Weights of a small mixture-of-experts language model, trained from scratch on English Wikipedia.
Size: 9 layers, 22.1M parameters.
Experts: 16 experts in each of 9 layers, 224 GeGLU neurons an expert, 1 pick a token, a sigmoid router.
Training: a variant of SOAP for the experts, 349M tokens, 2886 steps.
Below are experts of layer 3 (counted from 0) of a mixture-of-experts language model. Rows are named router (the router's row for the expert), gate (a neuron's input weights, with its number), up (a neuron's input weights, with its number), down (a neuron's output weights, with its number) and show model dimensions 0-191. Each number is 128 + 24 x the weight over its row's rms, rounded and kept within 0 to 255. Numbers have three digits each.
After each expert's rows: a language model's description of what the expert responds to. This comes from a sample of Wikipedia text that the model never trained on.

# expert 13
router:124123182120151142089122127112135134085133130097125171164159112107127104117112180100127107147067133123130130056129135163172165128118083134123140125088107102149119131129103101098131133116115138106145079148136107135109153159105142161103078088106166116103133146151122127121142118101115143107107155148157164153157103131111119138120092145124104105102130128135091150152129137156110115114131146089115090135158082111154121096170133141140152100125150137100177155120135146090122120095138099086104109116149112108148123149131136106162115098151154093148140136118126131110077140127084082122
gate0:124121134105135142138130156103115139178152118109132118165155139090151108113098075139123094154125113114161117114148142091074152150113079103126106096124100104136146157127096106136131143121105115141171133157152116137112139140097130132165179115141132140154125154105168157084151105134161157156107150134098087108156122096154163114110062122119166128146143124175109128093134096156131114109115142143140106106144161136143109085168133157120126161099110111108120154155116115140164163108123103160142146138147159140096145141110086107112101138156145143089085137118092152091119149172136129133
up0:136110140120159155157150144151077127122125121106102126166125125105125125120111092110129137138086136108145114095148133136101186133132096140123108139139124113137181120144119128120125197092114130142146150179143128155120161132071119107149172118152154141146127168087159153153123060124127141154072154116136126095126121116119153124130097150117140104105128136139121131116092099154107120167138134122120091102165136107138110096141110121150142137107156121079080167155085117155181165108148119139106155118155133119137061151136113121138096127115117108123087149124145135093082145143121109120
down0:129112084159137107125100127154151091128099154155123158141115105125101140131113153125147101115109093153122140109151119110175108102153136154126139127141145137137132137180111114130176109157130123096087128116145137119122102140110147146112145105103100089114143111126107138129129140116164135143117140104138139143089132104079172107141137124073120172110212136110148119182097163120085153133124105142123150166121086123140149147092154099109147129125163158110112140129166126108100153152105120103138146095083131153129111160145133144081157084093091113167149118115160090175146132123147150124
Clause connectives

# expert 0
router:145115149125129151120136112108122125154137144129151125128123121109115099176123125081122113143137155133121126118163091142136157109121133115140154132099107153125108095142132125130115195141137129135127116143102117109119127132127097131114141122150147116142101150058132145091161129147121082103164112141114138127077137121141130151141107099162142124086131125132115119117161133159129132105126168128109080136155088169183136147125109120107120136128067121111130123170157146103127125075106140089139121155191159105121157062105098132150102078089147136123078113151110129095103169089072139109
gate0:082143120111151116142145122130128116117125116095094160144128118132120111153129140100120116159095185164120100086183128106104128120116134120096099107100097127140087105135145136131105145111091128180079109148125097082138135150111124132112094081083151100091153124073130131117136135113138145160139105116148101137134123105128152117144115110106095163072119089135153145130090122168133135134138146130116127169095137158126134139144144108114115100113100125165116073123138097114163121120148111127128140098163132096079122155109113130106152135135141148119071135182124184177144129130148163135
up0:154107123134110168168168103112110113171151128155176126117123122123123149168105116145130140084160130107119159137125157108156142177141126150151131122086143138123102097124123099087150148136140135150182141167129121122086139130115082091124136126099115154139135142129156156106150103116146092130099177145146182143159135114112105082104119145091136165178107091112129114117140144132184137110126090129109130142126163111107134096146147150157104109161111126129126108122067128126099123115145115118161143147093079109126112112137116167154139116149130149155137123133162146120091078178135107150
down0:096147079132131101102091155144137151086166140102172111129131138121134120130127112151122115147102093128108140173125132141093133174157091103131147128122137157099122148123165124119109109075087094079144104114136148127103107116162170125086171153118179180138163154131125117104116158145142124141162127150124091108130107079088127146119138092128162152179109119129088134100096111075100143131141111117127139121120146126146116104141116132119131150122128177145123185128159136082124106128120120136120145133137137089145122170125122109163171107134133094121119095114139146130155143144152077096
Name word-piece continuations

# expert 9
router:130109133095176111108127099100147131122133150126146137112120111131133102163131129121096136105105144177146093130119101143160148149135123097098103164134061124141131124134167106114169152129117172093111104136100126135074159116137135177092124109171146111111135166115117108107161169141125148103145132127128153116126123175110130149099113133177134079100118136131093137118123110161168092134142146139112089137132117117126137071158114173118138131164079129114132128122097120107143119122118100117132111119142136098149122118128130079164151124089115138123134073190114114119141125085111124060
gate0:126114125104157140132113128144137092095118103091157096134133160135151131157144101164114090143103128159149059126120098153166142066129138124128171146113108176148152167102108122077159057166146168122169125168131125127097136120152161121138099148078145135092126132154116129111134116163106135118155153103110096115126154129102089165137123144153128129070125176121159081121123132116100102114119120143132121131145098153127149145117152119131155146094127141149155103176104120115160167140103128112133130150103147130162130118139124080119129139121159151135100137118135160133113151110092133129
up0:132129111116126116169149139131093109132093172157125127097149106113119143122129162114149141144121122127137151102140166103126106144140124150100170170114110130133136121178118114117138124088126097129106150118083076118095112106123131103119168120168116136186134140102147120130094123145150115138123083130142140157110142179129133095133117110112123112182175098118082158094169111118123122160134129104152176132155159157104090137126132128125168087155125123111103164122118119149080078080137126122139121110141115150107139192096153142123132139153140088122155069138091120102134102153142149133
down0:102152105157135117165137128113133090117144115117158125108114108086116092153135127146138159084098104071159094173124121141112136133110144130152063100153105106155120149169146119171126126073124146142157141127132124143132082122151162127138128077125134145117149158148078126107145155153126116086144125137156142078138115115107104147136088124177152129121131127096122093138133121125094143125098123143117113077150125116085139120087142136128133149164132124150091162099106161124126185108106134146125118109115099172123118138125190140136134129105107112130174107141105126124145119065125161128
Closing brackets, table bars

# expert 4
router:078138162121159133155161099124113097114135145138170163132172125142133114119046166125137107142145118124189125097155127161155156129102129149130171175100144120105122124112140100136108145066110145138167090147114113152128151113131108150120097147104127122131093131120132113125136138107125096089109145089122137123092104135114097136163134134134098102097134116084120151143133125139173081140141160141132118145199068089124175090110130147098155140132094137172143138111112121122150094129132106108138140141106152132123135108163144116128098103106161143123116146173131128156120109113123121137
gate0:111153108169166096173149098123120122143092103123133162124127122136108108126137143087137111152121091180128157108114115146104158129153169094119137128132106092125129111119112130152163134125131118174146103118123151161137126126120143089146065161104134149082086156145123098109137153128091108129134138157089163169143119161107152129144114137178162128147136116150124113143163164139138139142138171162120125132160129162145174103115133177151093148150124145096180105131127085116170104129127153115087147091123116106155083075117127163084107095104141133128125148140139134154110131130108127122
up0:149156104151130101142123138080130104145119150117154092085112146163166112109097161114158145142115128136146201099138076138118160137151132127128138082145168100100103119121120150123117100114174111122146110110133115124115110178142126094132122119103143165105119136146071101161126146166121118084149107113122143139129117110120127108103130135156108138153123133139134118126174147073142160148101132138133098120140192155122141152146119158113113107142129129099167129141136140126133136113096170173079089102145126129139108088111133147141126157105105100106101139153181122172150127095140183116
down0:139096081141107138130099162103099135139145136100130158187135130151169100115109115163117126097090098133141137118104143100143137163166106106137071139124091104145150119144136100118143147122143159150187120126137154143152110092109112104088094112137091110147109108122124139128132130164121116140143128110124111121121132121114115109142087145085165146133138113125095140165130150119156160109138132104128116131145146176093146142133124087126153164124137138164087116102124114124123059078106136137169109112114091110103115128123126089174146107124119155148095133148093164097127111077132159065
Determiners and infobox colons

# expert 2
router:145137159121139115126126117097128136112145119141133131124135116138147113170092160125109130159098125154163110112145130140172130127107140088105103149119131106162120116157109128114157124131111221114135134134122108101083126122115145143039105142141141148123135126128135112119171160151092141100147150108111163132124127154107110138085117141133122074108115155124052176128127134157144128122156131142144122135154081108162131071165123106123155102142140116095138124169132141137125051089120117123112162149151128133148138097133121098118144135111118106109133060139123135116110138114092095136
gate0:131105184147093111128136129142092139118114107124140145110122165123098129101134161155136096133094097112186108153137160103152106102135139140135140100157115139154170141137165137109151179120123098118129088143116111185118092136142134142069125136165119117169121145166114127137130146072120134126126102112152112107105124116133131164121105145171128112067127143156152146106110111114187103107102120086138156157176073109152154128144103130111110171149170109126113131156124111139175121107124132118108098181119146108101130144131106133099169115076132140109105140136107140115123119122127113112
up0:122181121124114115136135085128122107135145135094150096150093126142107134142153128163173120126115137105158132120095108167143108102143107081139128110154122095101121143116116140137163160095135098153166126112170117169104156131129114181092152146130098113164107138116098083145139125106129166118112153105141133111089085076120126128119072094122123135138161137137097119142113115130139122122120164108107105152118083075153104162114159134155158106147138087086099100150137162122162154099110141144123125134141152152120162149067104145109119109095110137115086144164157134120110126163111129164
down0:131126124163142161164175131063111163137113124130125124125154116154176097160137103103112135131122184167105145151140092110099116124132082133135151149093120164134100139117139121152136093153117151180100149119128124113100190103121126139131139131110091187083157090132176111125113137128141117118124120117088157154120159151147145129137125153104121103104130111105112151114118152140099155114118115119157151098149148152110128122134120161151119160142093134153128145080131110137142152178138147104124113079132104126173113107147135155136151167155123121137157096143082168150111071133135147107
Line breaks and endings

# expert 1
router:123152171143161147157126127087124117153116134142127162140109086118185114113135139112094146159108121125121091124140119172126128152127091092146129163101127124114082129141152086120131145144122129085119103174122099147092159120129097136100097110118150118142126133125171095154128113149133099131122119093112134063075140127101082114100118112143136109102126097132140135130126118134126139114119137108134117141155138102147186109122138147099151089193128141121142109155080148122126144102128099097109085113126122129169137094123117100105082130131130113093136124110125174089115119117049084127
gate0:109131162112157119120119163136158133122143122142166138086104128153149153129116114112121143116107128117119131137103167127161156139111128122119109106154143099098104122115142053120144143090103126121109115163106087136130124110163120149098130082132069134137134176100159131121112144176131133113159161085117118080130139099147118138134129116171152140112174112167156147122118100144085087121106124098121092139096100135097121116140198154124158123182143130092108125120126144088099136153118143116105136151098124139134136158092120106117071115160108134110110157155162087108087141125108150131
up0:147138106141150148135103108148134118131116139097189137139142102136182123171134125110066149124190108090112105114096136134148136111137120140180117149169129113118127109148159117107114149111080149122099098125156097130145108134136143151097142083121121107158138138116152125118138098153153115151145125124126136118131156130140098134107126179172108103126148094155129115138084109126127104103100111090135119123101157101109178156152140165079187119113134128135133139062102134142184122132114168092106119114140163096170123135111130182107093129139148152124129134157121132122121116130147155165
down0:127129095171132106165128109167110145132114135118145112117132130150139163094143128135159138118105167171154129164120112132104104161123134152138166136159127159135140099146144125128150108106172105146157145099147180077127110127151112158121110118115146125128099082136077131161103127076130120092185101158136136143161137170122146119131136109116110126131147122132104151075164101137123145156122149173133159142135153181138153099125100108162112145073138100178138163126151109098147126127092124123143107117137123151146127113114148130130135147127124148099097127100044119120128076143149116100
Quantifiers and comparatives

# expert 10
router:175181164082124140135159119116136151128138113098121127094130145125133067131108130114159107144144151138123119087152086151121118127151146161132119158153085100134116095077136099146129147130156132147088112179108120109123165109109123085108137144151170088137090151131158150101173118133116119113169139155132143122117140150108141131121119106175153125103083154126110142099156116078129140127122173092104086142131129161118160107144140168106123128147117058142126140138122108085143126102178152136112100124117146129121138083112122101105108155090145100145134128149107128159121137133143139087
gate0:104124106169143141136111130154125152166126135091122106137112112122117130137105166131130150108134119113078115178126104148146142142135092131130117089121168116099137137127157148157170132120086120133106132141143162115123105147102179134173139140125129082079117116163111144103136174159168132093083154125126184101143168141127135113137145158149117134090108138148128138106097118097126145129115134154101132092141106117155138157170125182087164127121092093151134142122100147132163098109135110118120081106107118087111162111156075133074112159099122156128117130147128166083105111114147131136
up0:084134126088110121143124167145069115107110096145128137109150117141157103098151111114179141114127172142147103099121130120102133125150150177085111084158132120155163149118128124128111136151122113115150110135105157114167127125076126130130164091170140128122087126111155108152140114139111125134125124092132112111100102121083114158090124136111066093163078124136096114117149132124117152150169125104138150123151144100110124137068169112133148132155145130139070068109117115127150134133115131133150174143110150147114154131129113085129185117153101124096176141129131108133113140137120108168
down0:107117171117141165092135176081093123161128149127150122105122110137113074098159123113114090139102124102130127095101132199101135069088142130093132122099097141072131112150178122092157161148132107141163134160127140134129101166083089141115116142176138087143136140143136104100106136130127099131125150138120096157142114114104130157121141137116129105163137145118128121123137144166119115155112113139144159085096143136127118142167157126120148151175115146132175107124138154113169162116170160129143158156113174130122127103105146131158119116125114141129105125127122139110084108141100170152
Name-initial capitals

# expert 14
router:153176133111155131146125137089132156121152152107157103117123141127141128130107130094125169139129140178147107124148096165179111122158141135139087129083097115136141131152141137070129126081139135133156094164113105145103159107139092150108132128133170137122117124128164110138129075125114142116120146133148142116132169148154123127107111132168114113139103147080079175152171150133125102146117130116140153160106117152192155130158109184128180130153124145106160138129112104128135125078145150106145138137172143114097152130168111105135106165122129092151108102136098134172079131136137099131
gate0:173185106132136123141124127149156114153147117108129138169161148138096170133124106116088133136145127080131082114151189128104088186130124096115116164098095130116158082138122148105152109132095104114161096119121113101158128101119150111121127164142141169155133149170100152117091146124158135116127153122106100125118145097141127145143108115175096121092091143117168147115098108134093164126135129129109094160153177125133144109141118174090099153141135139118144159135137118096133152131150139099112085105136145106150116098129092117123115133074079102117137101134145139145121162131112103145
up0:111128145096108106117166127134110090117087106093123100111154135135159162125096154140139118119081130126132130119155096124103073106150067148135129139110110143127115105151096130119132173124137109134162136097146134136124154091080133126171133162128169142127140137186137168152105137134131143109101149136168146165148102109106132135187155120129167125113122125141128128113130108119150132111140102140123138117129130106167159148129106112133088102149110141104102098138132140132083121111186130111178143077146115135093101119149130153113139116146072202130169118126136111168116142134088132171
down0:144106126082141141164075102151113123149141115100130148099099134100085138113114121118099163155140117147122086111128110130140145137156125108136091121129138092141131154107126152142128099165073160088138089096080123120110154130146144152151106071119128148159120075120107122134163118095099122102130131113171143139147112143136113109100155158125112078156121172092150141083109147103109127101140135116093119111140153134149073111122123146143127109161122183134127127123077122163115161120137138110071155116137115129133168105147122106116108165130149109109169155095108123119096169124142100144
Mid-word lowercase pieces

# expert 7
router:115162131109180130111145123086152142148139108155122160124113090111144111116100179133079150105132131184147139118132119128106186134136114089119091129126096128099100118130165124103125139080111133145118142162117144158110143115176145166085150107133166144097131119132136100123143138143144095126123140115104110096102133134132109174096084117137128135093113109116145163138110106138117042146140140134128111160154144149162147117155103122095106144168144117106166111176104144118124131091135135097116108135176137136109152108139111144150150105152157098137112116119125125127082155083080095124
gate0:143160118097114121130138099111141166136168139137152168079116116139121109102135119148105126163114096171124096161137116075137187130090144110146133141120123115163138127134113114116111163185142101167104085126095105122157108114158127114161122130115138158131116109138135136106077130139135111119137166128111076130146137137117120133179126119170111085120123102158151141119128110162105098126144137119077106120112120132130109119125139118118085130108093144130173116174151132132120113157129141098093110084163110175162104140090171069145101121148135135135122096109083129135121120098072134121
up0:133146150134123143123115115137122136117136139136114151170127089101141102118141087142117157112120108084122114140134167168161108139110145133101125108130119133111132072154122156116117197106174115151130159133156148129146130063157107130115132152097150112146113108155120133158131121126140125170140115135126105089110151122131157136148087137120136142149118134088126175145162130138120105151129174109058159148117120106078151143130145151122127093094130037131119134156124158110112135141159122151152134089137086112133137165098095128088097128110146095120158125164126152119115097079122151105
down0:122083145125114154103118136159135118131095134122158124099122112127142130099179161126123126135138110136144160139185089101101095147140119143088083106117143135113128146106127094108130075189098073129130140121128139151111141122157145113120116110106190116130137101118121095102123132137141108114104101123085170126118149137167135145110135151136158130135167139131137118152115113122150103072123135132143169152169126111138147068140146135149170127098147121139185108101104086144128131107140122126155152184104089146111172120087088104093138122160115140123136158162128122137112108148113176139
Mid-word fragments

# expert 12
router:143135191126164137105165076114145152082133150106173133150139125166131112132094160114105103165112134147147144101121114179147151149119102121137125131128126107110131120135127120093102138115098153122148131134134168126116130119138094167075125109145139096099124154117110126132133134121091083120127149099143136149155163161112077153071128132142121104108135080118124140121118090139170119150126194129119113141160086109159148093141073132129171094145142136134124165126085122107117126092131121097099114139149123107138127149108149111116083115126156074110136116160118177089121147141136143110
gate0:141082127095113135120115123120100162123110158151162130140167134141143117129116109112128131118120158151107078093121095116095113132145151118114127148102139137140130109145138164095125135097099114152145134106136129148122158133149126163110133113115133100143112148116113113159149113141177156067116091109150161117125154092213085147146151148131130122112176118153134100130115123128145096095135197180149106132112125123138167143092124128129158095088094129144133150106165107130095103149110115123144165121135142160128122139170139071128124109117105146092148165188158125122108163095110102139
up0:156131141120116144141122158122181165124099137098145119149202087165121124175104110136107108119112137152117141133150126161122168160116135127102119103151103122118119124137118103134227139141104140136110118172126114136139146154176137120153193138128164169125136104144137143088109121144135109178116142115083112104159099139078112122127157148128151118120146125111142158135103178125143152102092134145115113095125157115127145143111101175122152112150091125090120158128146103137126138116167123124114105083164114169152119134126145113136102147159109099138156090134117149094126129127149149136
down0:150168119131139109171087148135085115176131123186074144141095137100129136102110148112134084133137123120139134094163145156139090090126104092129160138160111123137139144123093122122131113124115163111065144115110108091105128126098144137110140075142178124202087073126150135127116140105118120118135132138141099106144168101115120126123138154130098143078096104161142145080125102126117116137128122102148109115131118118131116122167141130081112150148116079122172134105125099093116131146113145106105130138107121097088121143162145147148162135116125159096102130160129086119122160141103111123
Prepositions

# expert 5
router:123148163111107110146194132094163135086159106154123121135132093092163108112086174119170167174121125122118121135159130135110138146144100125127098152107104084129128089080135159112104142117120150090142109171106130167109163134133145140108136124148137124158121123116125105147169152143101104162116125111125109083089129136112111184110153125133119124096129141122118108138150097124140131151148146133128160134130118148137185071135132125140140118203092121094120163127115094075134096137148143123086097104122116105141153125139101130103158116150126120149121137137135149107074176120143102133
gate2:101169134104117217103142158104133169124140120112159117148092106139129099120140132136145121120163124147107139094117157129111091136077138140077138148127138149127132130121080093102117153176145142104126165121126125114155145122124166156097102124137134136145159140129127143086128140085094086153158160137134092113131151097135109189144159185130141085127109144121151085162140129149146154125130157134134130108143123074162131093162082169146136116157111141117107117152114136108131108137132124112151097150117148086127134102137098155138147156123102152129144111082126113143089145137111114159
up2:124158097133123101134183130139098120117130119105076144135157145132114160137134127112117135135141154136181137136169091138144153129155108128158137100132129108140144103150150137192124149114139131126130124127151108106145118158099074129141133153174081106137087130111106122121132123136146120108116135120133133142164130150103168083127145127110117130152164093130177173153069141084118159143109123126089075131089145133125143108135166146110103126123104162145142110107081161102180126125119092141118167127138181173117098098093124164113078172135137109137125109110129143099127134146127114096
down2:146104125123122134131168130084135148152111160196105152127135131105146127143134169128154117102138137117166141119122101137148148105140171176075151137181174117150119097142177138146121141139113115132104107137109150157163127103096106118131130135145162108134089143131095117139155160100170106152093132093129075139111119137154131091124114123096143147137135120134139149129117129090113118125153105113107113087158172144175166125153158168135132132119117109142161101170122138142151086118134171129103112108119165167080111107106156120107147146120108060155142153113130128124144087147130126101
Common content nouns

# expert 15
router:143109134057092138116154114109165159099122152136138122131150105111135118146132189127150118160130167114161084057130132135160153128161097094145141164126078140148136129149092108137153137152126166140121113137119137142090152142115133144096109142129134179121118132109128115162167109106090116135138110106144123102112147170121120107136109126131105119099099126103086162121078102102122121143148163117111108135157100102146151110117110172084172087133091139055143116174125123111125104092144111112116165147147158102149130154147123107137146144098117112120125101147122119141113134124130092105
gate0:156135100073100083071125136125155157068130140114116136127112092142138096113085120103146117133130126099090101091137107125150120153156103120101107162145145112081120159137075150152118142173113139111129121119118088119163124149078157133108141126125146127103137124156098137134108127152130132135149145169166120101089115096134131084119080120110112064155094071114106133114158134126065120134109097145156101127120132133146156128136099142156114130159124124079088136117111102134107144088139113102113151139119160120099108136157103125137120118104147115117148128140163132088105096122128145106
up0:180155134059113093060133134131171146081108118100141149118135128172144091120085114142133112136133134087105112096143112121144129154134132103112142187131127086113122113157086148151104134174136133126114129115119111141117125151098151161147138155159124154122119149162106153162129141134141123152129144153130144115109104110155146101125079123130069113132159079105112142110155137108064093144106145145149122126128134133108112103133108140147098112154109121117071098111089114112072127127122130072094132136097159130155083121160139130107107098113132117117149129142138134133132097137122163134
down0:139103146145115142118102184149125143123133127145142125182108127159104149159136134137132123163155121151050140144111110141104127132152129118138110109115139119142128115152156095139131129091187090089144141080104146078122169130119138138124144142150127113126119124119196114130139130144093145101095110097172114092109174162130160138138164171143125080146103144117139114160146110136137141122108112101097103094150133131071153123118127136157153127093122099136168137140135142116100124158173149152144096131119106119144183144116189161143132112111136150134136090119119145122103085094141125144
Opening brackets, separators

# expert 11
router:137171156091150154159121107113155180120133117130153101142137139096129103143146105134129155136139137167147106125146128135139145146096111086113109155123114131164087104160133126139113130091135171129072121141104098124132129101123157131115113130102154130133122150140114121114173126130117099106158119096134128096109151152108119104133138144118115064121109109116132193094156112147143068126122161132120134153178119158140114071083150126127122167135129137104144096108131119130109071090203154112108110139127143117134118109166087106108102142145105116129073117142130123115147169110100089109
gate2:107134175130132131103111101106106131078117143100137128120168135169148116149143117148141117131070142089119135112155120133131152138079203128105142118139159145159127111118133139108189151132075119087109167151100132147138157097127146156130141106151134128159153105141137118102137133105124115100103112126115117148106171143110170100159141148118160116081147124107118119133147151119161080150129108122113117086134093144089121104149153148114089158113121131123145152129120169152096101088125171147142128119136158108117121127122135096090143139118096171136117136106164129057129153091128137166
up2:132120097151113121139144186143141119173100097163150119124085137081108129122128090154106176108164135139145103105100111130140070096140116139147127125142145134125096169154110092112102139127131165120111107111160109099127126170139107133102110127086108169114136134057136140113121131105130157156114118105115150085117119092145113145113138100131134152120133120147091117161117132136120140090126104155122112144122124110130103119130073146125145157131135109140130116151081129106197112143145144110150161125152131169182113166128136137155145135178118103136103142116146151183111069131149094106
down2:158132132104102144044141150187151133129140164114107121108150129118157156146134107121119124167121137113167087149123131132123082098126142086168139143152122122124094113159072084162163111130108116085110135127118110154118149096154098150121106096105132099148149153137190104148164099127156125114142110151134119147115101139146159112100150102147162122156120183175085121096134123120126095134148103144127122122164099132109136129095085146091116105160137124140123151125112128157133186126118124082150127145144135108103117105078129103123152121104118117131145123139094135151125117150113092114
Line-initial capitals

# expert 8
router:085135135122139115160156067097154106117132107089138115150122112131163147102107139131133087134135154114144116144143132180156136104136110143159121142090118144171116107124124095143141139117166173140089138118100127107135139069110117107112129143126157124099108145132155143132177148121086135140136161109119122145130117107142087164140108136134105105123122131073103136127136096142165125118121164136164070139119131140133128127108143126052160076172110115144117116132150129110141109105118155140150117134156128138119108152145111106148126127120105137165110108180119128103061186065133108098
gate2:135126149100116083115096120098147126130127116161131154135094179094103149159130131088108135094117151144152165113111156122140127107135132127116141114109104106151131125077109128093138117113142155184095127156116109135096144141087128143105123152097110094099107125158132106137142140146144076102137124166143129094184119143128096147105120160102118180112190129106102151120097137095114107136199173167144083154117143067108106102120150141159119161165111140105130109095116140097117145110120101113117123106168124103122114092102116133107125109143158108127096151157095127146123139133126118121
up2:149144163106108133126143139088143069150110127093124106179151158133111113141116143124161143133123109149129146094130145118144075150140157118123121136115152128140143128118125110177131141135132132160099129141111111132109121147122112157102163129095129133110128149178134097098106140155115160175154096152118131139112104130153107151152147118137146155151080141124098119084113097088125152125217144181136102117157179108098100107132138149176131108165160109163107145119086101106112135114101099122131118091116134090101081129142122132100166169121126121134127125131141136071128142144170146143
down2:132099110139131170168111133143102111143155122143166123122137106142125118154144143086139111061131129111118110131126124113136167138133082130116138107117143116121120145108133165116104123098100111108144084093156144093156076139159159066133083152137160124122128166109109115139120110060115127131156132174146112128139132120145150079089139111127126099136129169167110124149130115105081119146103150117128111075160141199187123116166124106105137151074168127163134147145133113111113132167112135150108137135136125117100101142111163116131112155100129134115133129132134132077118098146134115093
Institution and place nouns

# expert 6
router:137112118122160146166117079102128129134178168126151095112168136120150122146121121122106113128129183157150105117134112122128166159111122125154119136134109141142115127140150101108152128084110152105132140121081150131105187110130137164120079084169137094127129155152123104138165146133131133100120133110115152099119173178126140160136101112129130086117141149108072138096150153141137121115158147102115146147151090152140131094108102108147143114133106095113131093136128106118138103131164100098152128089136124099117161080163074065127095132117113127126079124146111134121078148130087096133
gate2:145112106108135139167140111112104137073160101086159086136102143139082123125136132104128149135170168114162100141097138118103147120130126094120075153139117065155137141151128120120105123121143153121102111128088109111101124138079094108141123102138119123123081100118120155101110161137136127108111110083144132104136136116117127104165109124139149130138140118165088148110121087088152169115141128106143108123128111149140128144153132103175103095182095147158089110107135091105121097108157121097128124136132139109120122128148137125081134165136149154152072094132154146156130129116154046128
up2:173132144141107118132138158103102122100109139122135185103107151123102142113108133144125081154164088149094143136133100167097135111139115163136120128125111128164127135184150122131145080136181091118153144158157075126121114120111135140152148125078167152159142159133154109138078129135165128130101133132132126125173115094134135134141087107160166081127138145137087129154133147179129116127099110132156090118140139084102140132154096125113145136129097132088142175131132083138122136103085119119168125170151132117145098122170162124122119120136143162112175113118130141109094112170136141145
down2:132100097144142098116090114106145133111103124132102145102159109156112121135125107119148074183096146142139148134138105168135107081147137123107098159127085128115174123081112157140089107096122129113169128129162125102138158146124100108153079131148130092122128135151140125145138150135116103121106166138147157084131147183106099143113102099086107140155146103079132131133118163112149139128118103129115138105131154099144128134123121177137111137154113145107127153098168096132129142132082115100131145160132092139099149110116112164104101131148075111173121111092133128091125150059092146108
Digits in numbers

# expert 3
router:106171156128154178127192156158123117129185134134130120130130118150161108119100155136095116114091167144146109127129131153136158160129111127150146123128130156123132142143103087136179130130158165136113116130084128108150159094153131140090144129165156137148124169107110133129173097132128146104146098087142138142119159126132130174096131094135131072132123152149114108137160130156126097154090155083115104147179135130154136106167121156140138095142093099104120100120125101127158113120156144131121114096126163100139128115151083062104124138118114133123133105163142140102127154100103068137
gate2:126155133117158105105162079141099118154128106121099159113136136102164111088117144115176145105133069181112168150157112125131119084135140146175177144105181168135150158119096113159136129121095143167169100116082114139139148113077138129129126169114173133124109093148150156136162090145140108126138082165117129147139141071159133135154094159152124113130141129082100095120123119113144135093115156155149120126129117132129150144094125136134105085124113113125099079119140132140087138122132134107093131114139150124122129114102090110153134159117123117150096139088126153134146116162116123143
up2:120127150143113138127131150106118152131146116138142108163114097208141120177110143122107123166136153154157103114088088164130109121149126131100137103140175128143128153131161117133160106163106128062073136155123127105129114120140116104090134119119122074102167137175082127136155136133135127130120146112104126115145142186142108130150112122126129108136129128154167142095115149125103118151105115098125127113120151094162092143132094112117167156150136158147117131105121102153137061151124190127132115123120107127132091095121117138127127078172151147151098109147153098088114133113140134069
down2:133118154117148153127116083124113124143151141101112138150119106119106111153130142130140083120134159087116173113140105141131159185103112124114138110172146118161170142111140141138106134109117089150134119099138161090049128133089134119128095072132148167084124131094129160130140132137133148159105132129139141120094121111151122135130131145123114122125161115096147165093174109087155094114196132149120177133127180099106145125082141129142119089119115120120181105146103147150127094117079110123158121129094117118164139129103131145121114173132137123146166168103143159151170126116125127123
Dates and years